Weights of a small mixture-of-experts language model, trained from scratch on English Wikipedia.
Size: width 256, 77.2M parameters.
Experts: 128 experts in each of 15 layers, 48 SwiGLU neurons an expert, 6 picks a token, a softmax router.
Below are experts of layer 2 (counted from 0) of a mixture-of-experts language model. Rows are named router (the router's row for the expert), gate (a neuron's input weights, with its number), up (a neuron's input weights, with its number), down (a neuron's output weights, with its number) and show model dimensions 0-255. Each number is 128 + 32 x the weight over its row's rms, rounded and kept within 0 to 255.
After each expert's rows: a language model's description of what the expert responds to. This comes from a sample of Wikipedia text that the model never trained on.

# expert 4
router [127 112 141 124 145 162 116 126 153 139  75 124  77 165 185 158 181 118 130 161  89 155  87 143 164  87 122  98  83 140 124 133 131  91  89 123 120 139 106 105  72 161 169 120 167  90 105 182  99  89 130 118 139 189 153 134 184 132 196 158 146  52 112 154 149 159 142 139 197 124 108 177  67  96 137 145  87 119 107 164 102  98 170 119 134 108 134 121 151 168 104 119 196 147 157 160 140 161 178 154 157 104  87 112 115 105 137  76 136 109 175 119 157 158 112  83 202 213 185 132 168  89 155 112 137 142 101 109 119 183 119  82 117 165 107 157 193 153 149 137 148 109 185 123 118  95 101 161 172  93 106 170  95 155  92  90 120 123 175  86 120  93  90 135 129 146 129 130 143 149  41 118 110  94 136 102 181 129 132 128 144 195 108 100 152 100 111 136 125 123 191 186 137 100 141 118 129  89 143 177 113 125 127 150  91 116 142 129  89 123  83 143 146  73 136  77 158 111  84  96 114  96  92 123 128 161 194  98 129 123 116 143  83 157  79 104 118 114  99  87 131 152 131 137 138  92  98 145  47 124 147 190 125 148 181 101]
gate1 [150 115 113 114 139 142 153 156  93 119 137 158 144 139 145 160 132 106  59 148 155  77 139  84 131  60 179 113  94 168 144 105 104 169  92 109 121 150 142 156 159 118 161  67 125 152  70  97 126  96  85 172 197 137  66 123 145 123 179 112  89 101 111 116 136 126 109 127 120 141 158 208 125 152 170  96  99  95 100 106 134 121 104  89 163 102 179 154 183 202  93 144 119 144 136 134  85 104 116  60 168 163 141 134 135 123  96 144 157 133 123 183  61  84 160 132  87 114 109 188 146 123 149 132 129 105 113  90  83 108 124 147 118 166 172 109 136 103 139 161 104  99 156  50 142 128 110 128 146 152 119 132 111 107 147 124 171  99 112 132  80 138 131 109 159  64 147  82 130  98  77 163  78 108 102 142 136 144  54 182 145 128 113 154 141  91 138 146 149 213  90  74  79 137 154 177  67 120 101 169 145 147 124 130 101 108 140 108 126  88 113 100 174 154  91 102 125 101 141 146  77 132 156 124 141  82 135 109  79 115 154 157 171  74 151 161 106  61 150 100 116 123 198 104 169 114 192  89 102 119  49  94 143 145 164 135]
up1 [180 121 124 110 111  93 128  98  85 147 101 174 163 177 154 152 118 144 111 127 116 106 131  51 139 122 113 142 164  86 120 155 137 155 174 123 125 128 104 103 168  86 119 125 112  94 149 132  93  95  94 162 129 130 153 157  86 185  85 161 148 153 126 127  99 162 134 120 113 109 154 112 152  96 119 178  80  93 103  92 206  98 157  84 143 121  95 154 158 131  99 140 113 185  89  84 138 168 113 139 134 147 129 134 183 145 165  73 141 119  92 123 110 175 106 115  79 152 110 166 107 124 174  91 108  98 132 204 101 135 124 151 128 116  96 102 215 115 131 119 160 142 121 255 114 134 158 108 106 109 130 139  96  48  87 101 126 135 159 126 155 138 106 123 115 102  84 109 143 115  89 143 152 173  85 105 105 130 173 161 121 168 123 117 107 138 128 116 136 102 161  95 121 143  60 129  71 149 137 157  90 118 127 131  33  95 166 120  69  92 102 171 112 135 175 173  42 194 137 138 124 162 163 173 105 142 124 144 126 113 172 195  71 184 153 110  95 135 131 147 185 128 115 125  63 147 146 157 139 134 125 140 104  99 140 149]
down1 [165 176 148 136 157 130 112 167 103 160 142 114 122 127 152 107 116 150  65 139 138  81  82  91 132 152 100 117 103 113  89 107 180 143 173  93 109 126 171 103 124 138 141  71 159 109 138  96 162 132  84 113 102 116 178  95  98 199 196  92 132 151 142  94 119 125  93 143  61 124 193 108 149 123  80 141 179 111 153 107 149  96 121  63  98 126 159 161 121  78 106 179 147 107  93 102 119 134 126  38 103 186 152  71 123 151 150  77 159  74 193  77 135 151  65 109 179 123 134 130 108 138 185  80 141 111 156 131 134 134  84 130 137 105 132 108 136 130 122 120 135 138 163 124 130 143 131 154 158 153 171 116 178 100 145 167  66 126 115  53 130  90 151 168 119 128 123 118 120 169 154 154 146 102  99 105 189 147 187 160 105 139 172 127 136 136  68 104 145 155 128 112 160 100 126  65 153 141 151 184 199 160 119  60 114 157 154 171 160 122 147 112  89  28 118 104  70 153 102 138 139 107 188 164 158 147 120 111 141 117 116 157 132 175  93 123 128 105 142 150 162 137 146  63 196 116 114 107 100 102 111  94 145 109 146 114]
What it handles: Words placing something in space or quantity, mostly after "located" or "is", such as about, north, east, area, around.

# expert 23
router [128 119 184  84 181  44 125 115 139 119  98 148 143 109 156 164 180 171 149 114 122 132 169 134  86 171 136 145 139  90  99  98 145 132 112 127 123 152 156 177 152 152 140 180 154 166 156 160 149 177 135  89  92 127 129 144 149  96 127 150 106 124 148  75  41 126 100  92 120 174 161  67 131 173  80 134 113  84  87 119  74 121 162 202 102 111  83 130  92 104 132 163 152 151 115  95 102 185 171 139 169 129  80 110 141 110 118 167 147 168 157 129 126  80 114 133 178 117 169 122 138 178 166  80 108 116 151 163  86  88  92 127 160 149 117 113 173 149 135 137 136 132  96 102 135 144 108 127 127 146 157 202 150 151 150 194  79 171 146  69 122 102 149 172 107 100 166 102 154 157 182 122  70 138 149 147 159  81 118 106 136  81 181 100 131 195 170 131 167 119 131  92 146  98 146 179 167 150 132  93  43 114 136 108 133 120  77 162 122 140  67 104 112 118 171 177 165  92 134 166 185 107 119  69 140 178 148 168 141 119  93 127 108 115 172 113 157  98  78 101 132 164 116 138 180 105 127 142  99  85 103 135 135 166 164 111]
gate0 [112  59 103  91 127 115 101 141  66 145 164  90 135 110 129  51 182  75 217 111 130 146 112 149 165 120 166 121 166 152 159 107  55 111 109 141 128 115 105 129 104  92 145 112 117 102 119 128  36 130 136  93 114  83  81  95 106 142 173 149 101  60 121 152  83 162 153 164 103 123 114 140 131 105 208 169 132 144 145 150 103 115 130 130 154 106  99  92 179  89 156 102 161 141 122 135  92  93 113 141 161 147 112 130 191  84 103 190 117 132 117 129 102 122 107 122 122 135 103  94 130  90 129 162 141 182 162 132 150 144 117  66  91 172 117 155 107 113 114 115 137  86  69 104 102 169 111 164 135  99 118 116 109 169 190 114 111  77 149 183 158  92 173 158 156 125  94 127 118 114 121 123  93  94  91  71  98 107  85 176 155 132  61 134 134 132 107 151 124  62 115 111  94 105 156 151 151  88 172 123 172 136 101 133 155  87 154 132 106 142 101 150 143 125 138  96 150 128  81  90 102 191  73 125 138 103 128 152 117 130  48 116  63 140  97 166 128 142 149 214  99  96 188 178  92 132  94 179 106 109  85  89 129 115 149 123]
up0 [139 142 128  70 124 157 135 104  98 184 113 127  96 117 144 152 136 112 167  80 136 143 138 117  98 116 108 117  65 152 157 116 102 117 109 111 145 151 144 199 122 155 163 118 140  62  99 131 115 122 148 154 134  54  55 120  59 112 129 157  97  67 134  78 121 131 127 174 127 152 152 181 158  59 113 156  89  79 150 120 167 111 147  79 178 102 200 182  75 149 111 139  84 108 161  90 118 168 122 121 102 106 117  51 138  77 162 185  84 143 145 130  71  65  83 171 164 176 129 142 101 209  97  94 132 117 128 105 145 114  98  97 167 149 155 126 141 108 126 163 153 154 143  99 129 119 152 149 158 138 144 109  93 144  80  73  91  93 144 172 145  76 137  84 103 120 127 144 161 159  96  73 162 116 175 143 137 171 137 101 141 134 167 149 126 139 136  78  90 164 135 181 177  87 124 138  99  73 158  98 146  78 115 152 134 131 160  88 106 116  96 175 168 170 147  94 129 112 154 168 138 116 172 133 132 109 134 124 139 133 107 107  89  55 107 131  58 139  88 195  79 116 168 122 144 120  93 109 146 174  95 152 164 135 149 136]
down0 [120 154  95 133  73 130 102 210 136 112 125 151 154 116 137 150 142 113 160 201 151 126 104 107 128 167 152 106 125 206 119 104 167  73 153 116 109 120  96 169  83 106  80 135 184 130 140 100 112  46 130 172 106 162 107 194  83 150 150 101  78 121 161 115 113 125  93  71 166 136 122 104 163 160 127 117 217 180 104 151 139 106 110 123 166 134 160 114 174 195  71 177  98 146 126 138 102 117 125 171 136 180 142 146  99 110 109  92 118 125 120 131 148  94 164 121 124  60 109  87 143 140 103 133  94 113 145 125 136 204 139  86 127 116 125 121  95  90 105 183 149 145 122 178 122 183 108 134  91 188 187 161 108  75 179 156 141 145 120 157 104 173 111  90 162 145 112 144  60 115  93 134 134 140 135  62 154 172 133 125 198 106 145 181 100  78 124 138 110  78 171 116 128 177 138 137 106 191 167  91 108 145 138  83 115 138 108 165 159 158 134 184 131 151  75 132 110 145 153 139 106 141 181 178 164  94 148 129 111  97 153 165 135 103 103 120 151 104 136 129  93  93 129 139  94 221 134 128 152 143 132 105 117 145 181 127]
What it handles: Single digits 5–9 that end a year or list number, such as 200'8', 199'7', list item 9.; also occasional was.

# expert 16
router [105 154 152 108 184 136 134 193 128 174 103 123 114  94 119  88 143 126 125 176 140 125 104 109  98 150 152  63 111 154  99 144 117 134 146 135 139  83 111 114 134 152 125  87 103  99 171 164 117 142 120 140 154 130 111  79  98 179 102 114 148 182 122 101  62 139 114 115 142 181 139  89 104 105 120 100 172 136 153 157 137 115 126 111  84 117 215 143 164 150  72 112 115  79 136  82 150  78 158  74 117 103 141  91 178 172 142 123  99 143  75 140 154  91 134 164 186 181 132 105  97  83 166 128 150 130 132 111 122 105 201 103 121 134  97  67 137 111 191 116 152 143 154  81 119  94 103 128 209 141 183 129 127 133 101  91 120  96  84  73 124 151 115  87  72  89 148  71  83 118 100 169 170 180 152 180  92 168  92 143 115 123 138  99 144 119 111 123  66 152  86  51  55 119 145 151  93  90 137 123  82 208 138 177 137 136 116  81 157 170 129 146 171 173 107 121 128 159 116  96 137 137 143  78 158 178 131  92 157 151 101 121 157 135 136 118 147 171 157 152 121 105 114  48 170 167 145 152 138 100 165 141 171 152 157 121]
gate1 [187  94 151  99 121 133 146 105  99 181  90  85 170 117 148 115 124 116  98 137 121 107 103 148 151  94  99 120 126 156 145  79 128 104 121 164  99  85 117 127 158 120 150 103 159 136  85 119 149 157 112  76  85 160 131 120 184 215  72  99 143 131  88 100 157 120  87 148 108 129 181 111 111  93  72 124 142  63 111  82 129 130 132 114 158 109 147 142  98  86 112 114 107 107 102 159 150 110 182 164 123 135 123 155 105 183 178 221 106 130 164 113 142 144 116 103 113 110 100  82  97 164 138 125  81  75 184 128 126 122 160 108 159 161 196 119 180 135 140 171 123 164 197 111 101 143 217 125 144 186  92 129 167 123 172 120 111  58 183  96 135 181  86 174 121 153 152  85 124 113 127 155 110 128 115 135 125 135 118 178  99 149  77 101 106 114 136 113 173 115  89 122 190 160 159  97 109 100 156  95  53 142  77 135 113 111 121 116 151 125  95 168 101 127 116 114 123 111 101 112 171 165 135 152 154 130 200 143 145  78 125 109  73 130 136 124  83 165  72 125 116 160 101 134  96 105  93 123 162  91  72  65 147  73 195 103]
up1 [ 84  96 130 187 144 109 101 114 191 111 115 146 123 119 139 146 139 149 107 120 106 143  99 177 180 100 155 132 147 178 147 108 100 131 115  90  90 135 100 103  98 106 157 131  65 135  54 178 183 127 129 163 133 153 142  91 127 119  85  88  61  85 133 134 190 109 159  45  55 139 184  86 130 161 119  94 102  67 101 151  97 130 144 193 114 113  97  93  94 153 122 122 166 144 159 109 133 109 135 139 184 149  85  84 120 164 124 133 125 137 118 125 104 114 169 136  71 115  85 113 123 119  92 127 106 172 179 141 149 194 141 168 120 118 147  88  98 159 120  79  90 132 127 147  81  91 177 181  93  80  94 129  58 126 125 116 166 158 165  90 139 176 190 101 137 171 137 120 116 172 146 136  73 143 158 124 124 131 114 136 106 103  92  99 126 140 184 104 111 128 152 153 156 211 136 138 138  79 131 105 140 115 107  79 116 158  77  99 205 106 184  83 114 109 139  96 111 107 155 146 139 139 129 110  93  90 127  85 134 173 150 149 117 112 141 122 191  65 118 178  69 182  99 153 112  83 133 135 134  83  85 107 128 130 158 169]
down1 [121 175 139 127 126  74  83 141 136  32 153 142 183 153 139 150 118 149 154 148 158 153 131 131 160 137 117 154 187 122 105 149 185 100 112 169 212 147 139  62 117 125 124 154 141 110 162 135 179  82 165 179 143  89 119 122 105  36 178  91 141 146 161 151 146 109 134 107 126 104 119 150 184 182 167  99  87 163 138 167 152 113 153  46  75 164 164  91 123 150 103 128  98 172 127 118 111 111 111  82 113 108 116 126 124 117 137  87  86 156 147  84 118  98 166 169 123 136 163 191 129  71 136 117 121 179  54 137 151  89  93 116 104 121 104 182 105 118 144  72 144 111 124 165 141  96 106 110 138  69 121 142 121 118  63 126 114 135  98 144 104  91 102 147 134 163 107 145  96  91 175 105 109 148 166 116 132 196 135 116 184  97 135 134 160 167 161 114  89 135 181 161 128 125 146 168  91 129 133 135 150 141 156 101 206 131 118 124 223  75 163 117 161 165 157 118 131 145 131 131 130  89 131 114  87 115 145 127 119 135 180 124 152 156 167 113 176 113 209  97  86 122 131 127 154 106 125  91  82 136 185 178 126 161 111 100]
What it handles: Opening pieces of names and words, often Indian or foreign proper names, such as Ph (Phadke, Ph.D.), Sp, Th, Ch, Bh.

# expert 9
router [153 134  94 214 122 123 128  70 125 110 146 136 174 113 119 103 105 175 107 140 157 199 184 134  94 116 106 118 139 120 166  85 136 127 169 158  92 109 116  96  95 153  75 131 118 199 146 131 142 123 123  90  88 161 128 118  86  61  98 132 120 167 127  75  82 128 133 102 176 105 111 125 174 129 152 110 137 159  93 106 144 132 131 131 119 170  85 162 140  93 164 172 132 132 148  32  89 183 102  33 127 136 160 115  86  92 107  73 100 164 123 154 162  75  96 128 119 143  97 112 112 113 150 157 138  78 134 124 113 110 105 119  59 110  94  77 144 150 155 141 132 157  68 107 137 127 135 200 166 158 134 110 140 138 112 162 149 146 142 112 124 141 146 153 109 151 120 135 160  89 177 153 118 144 128 114 171 137 105 104 103 117  66 189 150  92  77 146  95 147  81 162 106 100 124 105  97 191 190  57 115 118 130 170  56 104 159 127 104 103 143 140 146 105  79 120  65 155 126 177 159 109 122 167 116  55 138 191 131 151 168 162 136 143 171 173 148  99 105  92 137  93 127 186  99  85 171 144 163 153 145 105 125 165 141 139]
gate8 [131 145 147 100 187 132 157 117 161 114  77 114  65 147  83 114 112 173 135 144 158 141 129 180  89 115 124 126 104 123  90 136  91 167 166 137 167 176 162 142 120 143 124 162 156 181 108 128 117 117 181 143 162 177 156 155  98  78 107 139  86  71  94 123 209  89 119  85 147  84  90 140  58  87 162  71 232 118 108  96 111 172 131 163 117 162 138 148 172 179 121  97  76 181 146 144 191  88 123 145 101 128 149 133  97 142 102 141  95 130 136 139  96 105 152  88 101 117  79 115 113 152  92  92 106  93  89 205 175 155 136 126 159 130 134 137 127 120 161 128 139 139  99 158  85  88 110 102 134 128 156 167  71 121 103 106 160 174 143 163 121 130  96  76 101 102 134 141 143 131 126 104  90 145 165 140 119 134 110 168 117 196 164 145 145 101 111 106 121 177 145 121 138 130 128 134 102 134 139 127 135 145 162 111 170 180 123 154 111 109 128 127 120 104 110 162 103 111 150 124 141 158 199 187  72  81 103 155 104  67 113 118 164  91  95 140 173 148 137 135 107 124 137 189 138 132 181 106 103 152 193 223  87 188  93 194]
up8 [159 138 120  74 124 103 124 160  83 106  48 120 171 161 190 125 142 144  96 158 156 118 114 191  69 144 158 168 140  90 118 166 155  37 127 140 154 178 138 109 101  99  81 168 141 158 117 135 201 106 135 114 130 225 105  84  85 127 140 135 105  61  77 151 132 177 170 115 156 118 141 137 159 155 156 110 107 111 114 126  79 165 145 177 182 140 136 142 109 131  73 139  93 162 153 106 149 110 169 122  72  95 131 107 130 112 117 134 111 152 103 189 107 125 180 133 122 117  94 134  83 191 104 127 115 148 157 151 130  66 117 109  59 132 134 139 172 141 143 124 108 166  94  92 104 101 157 123 142 104 121 135 113  96 126 105 223 141 104 121 138 137 127 102 111  78  86  95 140 139 137 100 114  36 221 126 133 136 135 174  85 216 149 120 133  35 174 189  92  93  95 163  73 106 161 134 111 133 112 143 136 114 126  86 140 118 128  97 129 126 138 104 127  92 128 137 102 128 143 111 125 111 146 152  86 145 156 139 131 116 130 121 101 132  71 128 147 105 156 126  97 123 148 155 101 111 148 191 134 106  71 140 127 178 102 157]
down8 [140 100  82 126 176 146 122 105  70 193 134 139 177 158  90 115 115 100 142 138 130 163 162 137 129  96  81 150  72 165 163  89 115 139 111 151 142 155  47 134 136 167 122 121 108 152 161 178 117 120 122 158  85 157 154 170 129  90 198 146 173 153 135 130  66 113 167  85 126  90 164 145 110 152 112  90 172 198 129 129 128 106  62 138 134 172 142 106 132 101 119 135  89 155 125 110 121 128 121 113  78 103 126  66 147 170 105 129 152 157 100  81 137  87 119 121 135  94 105 130 183  52 185 170 117 138 104  99 167 191  56 127  99 138  92 125 157  91 153  90 154 117 137 145 122 105  43 158 191 110 151  92 188 129 134  85 165 119 126 161  92 166 121 140 150 179 119 125 130 110 102 128 143 134 155 146 108 165 201 179 154  94 139 129  90 104 123 146 116 178 125 107 149 100  95 153 131 122  95  88 125 149 117 175 160  67  55 108 179  76 144  87 130 106  82  68 155 126 136 162 100 101 136 170 128  87 131 113 145 182  81 105 134  48 111  98  94 116 129 103 119 162 131  96 139 127 156 122 120 155 139 116  53 163 160 112]
What it handles: Word-initial "p" or "P" pieces starting a split word, like paying, pendants, Pond, Pseudomonadota, and other single-letter or digit fragments.

# expert 19
router [ 99 125 114 149 138 162 168 129 138 177 123  98 138 157  89 174 143 167 130 130 108 121 115 170 109 154 115 134 124 169 133  67 127  79 117 135  83 103 140 171 141 121 134 104 124 176  70 175 113 102  64 135 101 159 112 179 137 136 135 102 159  60 121 194 127 113 169 155 143 216 205 165  95  94 133 191 135 102  65 108 121 109 125 141 114 143  98 154 152  97  97 126  91 151  74  56 140 125 157 127 136 106  72 108 148  92 144 163 128 108  92 137  99 138  62 107 172 144 146 109 170 128 170  61 140 142 111 168 149 144 137  81 160 166 105 142 133 135 107 147 118 124 139 142 155 142 125  83 198 155 117 175  69 110  73 186 129 179 186 119 133  52 177  90 155 145 151 146  60 139 142 149 133 107 173  71 143  72  99 166 109 132 136  79 158 154 135 118 162 113 111 171 120 170  92 105 102 130 181 156 123 115 157 150 122 112 151 154 206  73 152 154 141 149  88  88 185 138 125 157  79 169 104  91 100  76 149 114 135 118  83 135 201 122 133 123 122  91 108  89 122 131 115 128 128 114 127 101 109 161 163 174 142 152 113 165]
gate0 [177 150 160 161  95 128 118 146 188 160 133 159 134 189 102 100 124 110 127 142 169  83 125 128  95 116  93 117 130 146 169 161 108 130 194 112  98 154 114  72 123  83 155  85 104 155 125 117 119 119  70 131  82 162 139 102 101 157 111 163 151 195 172 180 136 198 163 138 115 152 189 131 120  97 118 129 175 134 104 143 160 138 116  89 138 172 144 158 115 107  98 205 116  83 135 145 131 168 145 141 150 109 169 140 104 148  64 122 161  99  83  91  99 183 124  91 104 118 153  96 172  94 148 155  86 140 200 131 131 148 112 149  78 137 108  77 159 120 156 122 133 156 128 163 139 157 119 179 126 209 110  62 125  76 159 135  78 162 135 148 174 145 165 124 105 173 124 115 131  60 109  88 224 148  84  87  80 133  88 151 168 144 155 103 111 131 119 107 125 148 100 101  98 134 134  76 118 151 145 163 200 113 111 171 200 179 168 158 129 175 118 125 129 112  69 128 131 138 163 162 102 119 167 137 130 104  67 139 159 135  69  92  86  94 171 121 101  98 102  94  91 173 162 116 116 105 136 113 146 124 131 139 167 149 102  87]
up0 [140 177 161 114 178  83 129 136 119 147 214 170  98 114 110 133 121 112 164 130 137 167 150 112 172 123 159 118  72 101  99 140 170 135 177 166 124 173 143 152 178 134 140 156 101 115 108 170  84 144 121 164 137 102 157 112 101 134 183  95 131 112 188 139 116  85 107 141 130  91  95 147 134 134 133 122  82 161 162 158 141 141  94 146 104 118 157 111 132  91 167 103 139 118 149  96  87 139 127 117 148 117  73 105 115  94 140 116  50 118  90 145 116  96 190 167  96  77 121 119 141 104 101 159 175 115 113  86 171 107  70 112 188  71 156 132  56 144 106 134 101 146 140 157 179 117 114 140 135 111 125  97  67 171 140 201 126 148 163  95 161  53 116 131 158 144 122 157  77 103 165 160 126 115 131 114 151 105 139 241 130 133 130 132 121  97 135  70  64 129 171 113 128 133 140 157 136 167 133 164 137  90 124 136 167 109  95  20 156  76  73 134 109 153  79  92  92  86 112 155 142 154 158 141 140 101  82  73 134 195 140 197 128 123  89 135 119 172 140 168 139  97 146 110 201  94 119 109 107 106 118 104 135 137 130  85]
down0 [140 122 103 188 124 157 147 128 101 142 122 139 112 147 122 136 128  80 130 137  68 149 132 151 161  98 102 140 155  99  72  89  69  63 142 149 169 126 101 126 164 150 130 152 129 124 103  86 147 117 143 161 184 142 145 117 130  92 113  97 115 137 112 135  86 113  99 127 115  91 152 104  76 102 143 149  81 112 108 110 174 111 125 113 134 144 111 102 116 183 139 122 167  59  94 106 124 159 102 110 133 133  95 152 201 200 217 148 155 159 210 154  89 104 136 133 177 159 132 134 187 146 172 123 104 137 143  89 141 140 152 159 160 115 177 160 132 171 145 130 110 121 115 102 166 124 170 132 176 127 104 118 126 158 110 146 171  96 122 139  81 116 107 100  98 143 127 146  84  70 172 119 124 124 176 120  85 114 113 161 107 143 118  67 148  97 137 158 107  65 167 115 192 135  74 104 142 118 113 160 133  99 126 143 191 160 172 119 136  39 150 174  66  85  93  61 130  98  91  87  67 118  70 125 174  87 149 163 161 163  95 141 130 147  82 163  69 152 171 132 140 123 111 182 109 111 150 105 155 163 139 138  25  94 156 147]
What it handles: Spatial prepositions and place nouns locating things geographically, especially near before a town name, plus around, during, town, area, County.

# expert 18
router [118 130 144 128 162 178 141 162 127 134 131 105 174 130  72  92 151 124 110 162 121  78  76 131 120  97  99  68  76 100 126 145 137 116 170 129 166 126  79  73 170 131 111  97 117  98 179 113 100 168 116 180 162 125 125  62 120 153  71  89 147 168 145 138 125 144  75 127 156 120 128 157 107 100 107 142 143 138 200 165 134 117 137 145 125 122 131 147 130 187 130 183  91 110 121  76 169  61  89 138  66 150 118 137 115 164 152 103  87 161 111 127 148 140 108 191 139 138 130  92 165  81 169  93 111  75 100 149 158 108 157 108  94 120 160 102 132 132 158 150  81 160 175  90 118  68 130  93 180 125 128  79 154 126 121  71 113  99  72 148 146 170  78 104 102 112 189  91  53 123 159  96 191 108 148 184 100 205 103  91 138 200 149 116 176  92 144 157 138  96 160  95  80 118 151 118  94 155 117 135 101 157 151 134 137 104 144  39 172 174 173 142 117 117 102  88  65 127 168 108  87 112 117 116 140 196 152  93 148 113 140 119 122  96 120 116 124 126 130 115  97  85  89  80 153 122 148 162 149  96 144 175 129 153 138  92]
gate1 [100 153 118 118 119 145 207 194  99 188 143 129 172  94  94 122 161 174 142 115 150 143  93  99  67  87 118  64 147  93  97 151 131 177 112 144 118 108 117 169 188 154  72 112  83 113 105  69 164 109  63 162 128 113 137 192 182 124 133  99 121 129 166 143 152 161 117 143 160 135 142  50 153  76 164  80 139 123 120 156 133 119 106 143 107 146 122 113 117 165 135  87 142 129  93 126 124  86 148 151 194 127 122 136 143 139 115 109 109  89 146 161 143 116 192 104 124 119 164 157  94 156 127 162 132 121 147 167 154 132  83 147 121 214 102 122  93 154 136 151 113 111 172  97 145 154 167 145 123 144 102  80 111 106 130 114 116  82 113 161 156 147 119  39 126 119 110  93 132  76 149 130 124 116 150 120 148  90 140 122 155 143 159  84  81 134 139 168  34 203  70 113 143  80  70 109 115 152 194 135  87 114 147  82 196  35 102 136 138 129 127  65 130 173 142 163 148 143  99 118 136 103  74 190 125 139  81 151 171 132 146 122 142 147 127  99 123  95 117 117 143 117 128 144 195 129  78 134 129  77 160 118 150 121  93 126]
up1 [133 182 122 146 104 133 130 168 116  81  98  81 177 140 111 133 143 151 137 116 152 126 178 204 101 135 115 154 157 102 143 136 138 189 154 163  74 134 167 127 123 127 108 108 153  74  99 141 189 116  45 165 171 118 131 218  92 106 162 123 180 135 136 125 154 109 153 112 157 131  67  62 155 110 128  76 124 114  99 140  48 161 131  78 137 120  87 158 114 140 113 146 144 123 100  99 167 171 110 139 152 119 123 175 119  82  89  44  53 108 149  70 166 110 136 159 154 159 143  89 144 151 156 164 165 154 116 132 123  79 133 102  98 171 133 106 114 134 136 118 106  75 153 115 164 138 182 118 183 143 134 142 172 147 119  84 124  86 112  98 145  80 161 134 163 121 116 105 155 103 160 124 131 111  97 166 153 119  91 198 132 156 155 165 131 126 132 148  81 144 109  90  73 115 129 184 140 183 194 158 102 107 123 139 134 102 125 116  95 113 180 124 113 163 159 150  85 170 197 146 116  96  98 167 121 133 142  79  87 133 159 139 144 115 147  50 176 179 155  72 138 136 105 139 195 162 147 119 143 150 115 198 117 109 134 115]
down1 [163 173 110 113  73 129 127  94  68 155  91 121 162 105 150 102  89 196 143  38 130 155 117 176 170 102 109 134 136 134 174 130 145 130 116 154 114  89 169  92  85 162 129  73 127  69  60 170 188 100 114 127 136 158 135 182 175 147 151 103 135 136 161 116 134 141 115 137 168  74  80 111 157  87 143 119 153 129 122 164 144 203 162  92 112 113  82 132 131 150 127 151 119 136 141  81 162 124 175 135 160 171 147 186 122 135 143  59  60 120 141 107 170 126 150 162 144 124 206 134 139 138 116 113 123 128 100 108 157  89 149 101 117 164  92  66  88 129 128 136  91 107 156 118 169  89 134 133 103 119 168  91 144  87 123 142 136 107 124 156 138 100 138  99 144 118 148  95 159 111 157 115 100 160 158 147 167 159  95 192 198 155 153 160 133 130 128 130  45 121  97  74  84  81 119 106 116 135 153 142 136 113 145 107 115  89  81 107 108 124 205 135 126 159 140 172 148 151 127 136 127 146 181 190 158 166 142  60 139  94 220 166 148 118 152  96 218 144 156  69 121 138 151 148 124 137 152 122 107 147 114 157  87 115  84 113]
What it handles: First pieces of lowercase or capitalized words split into stem plus suffix, such as self-, inter, indust, altern, Nicol, Ne-, Ph-.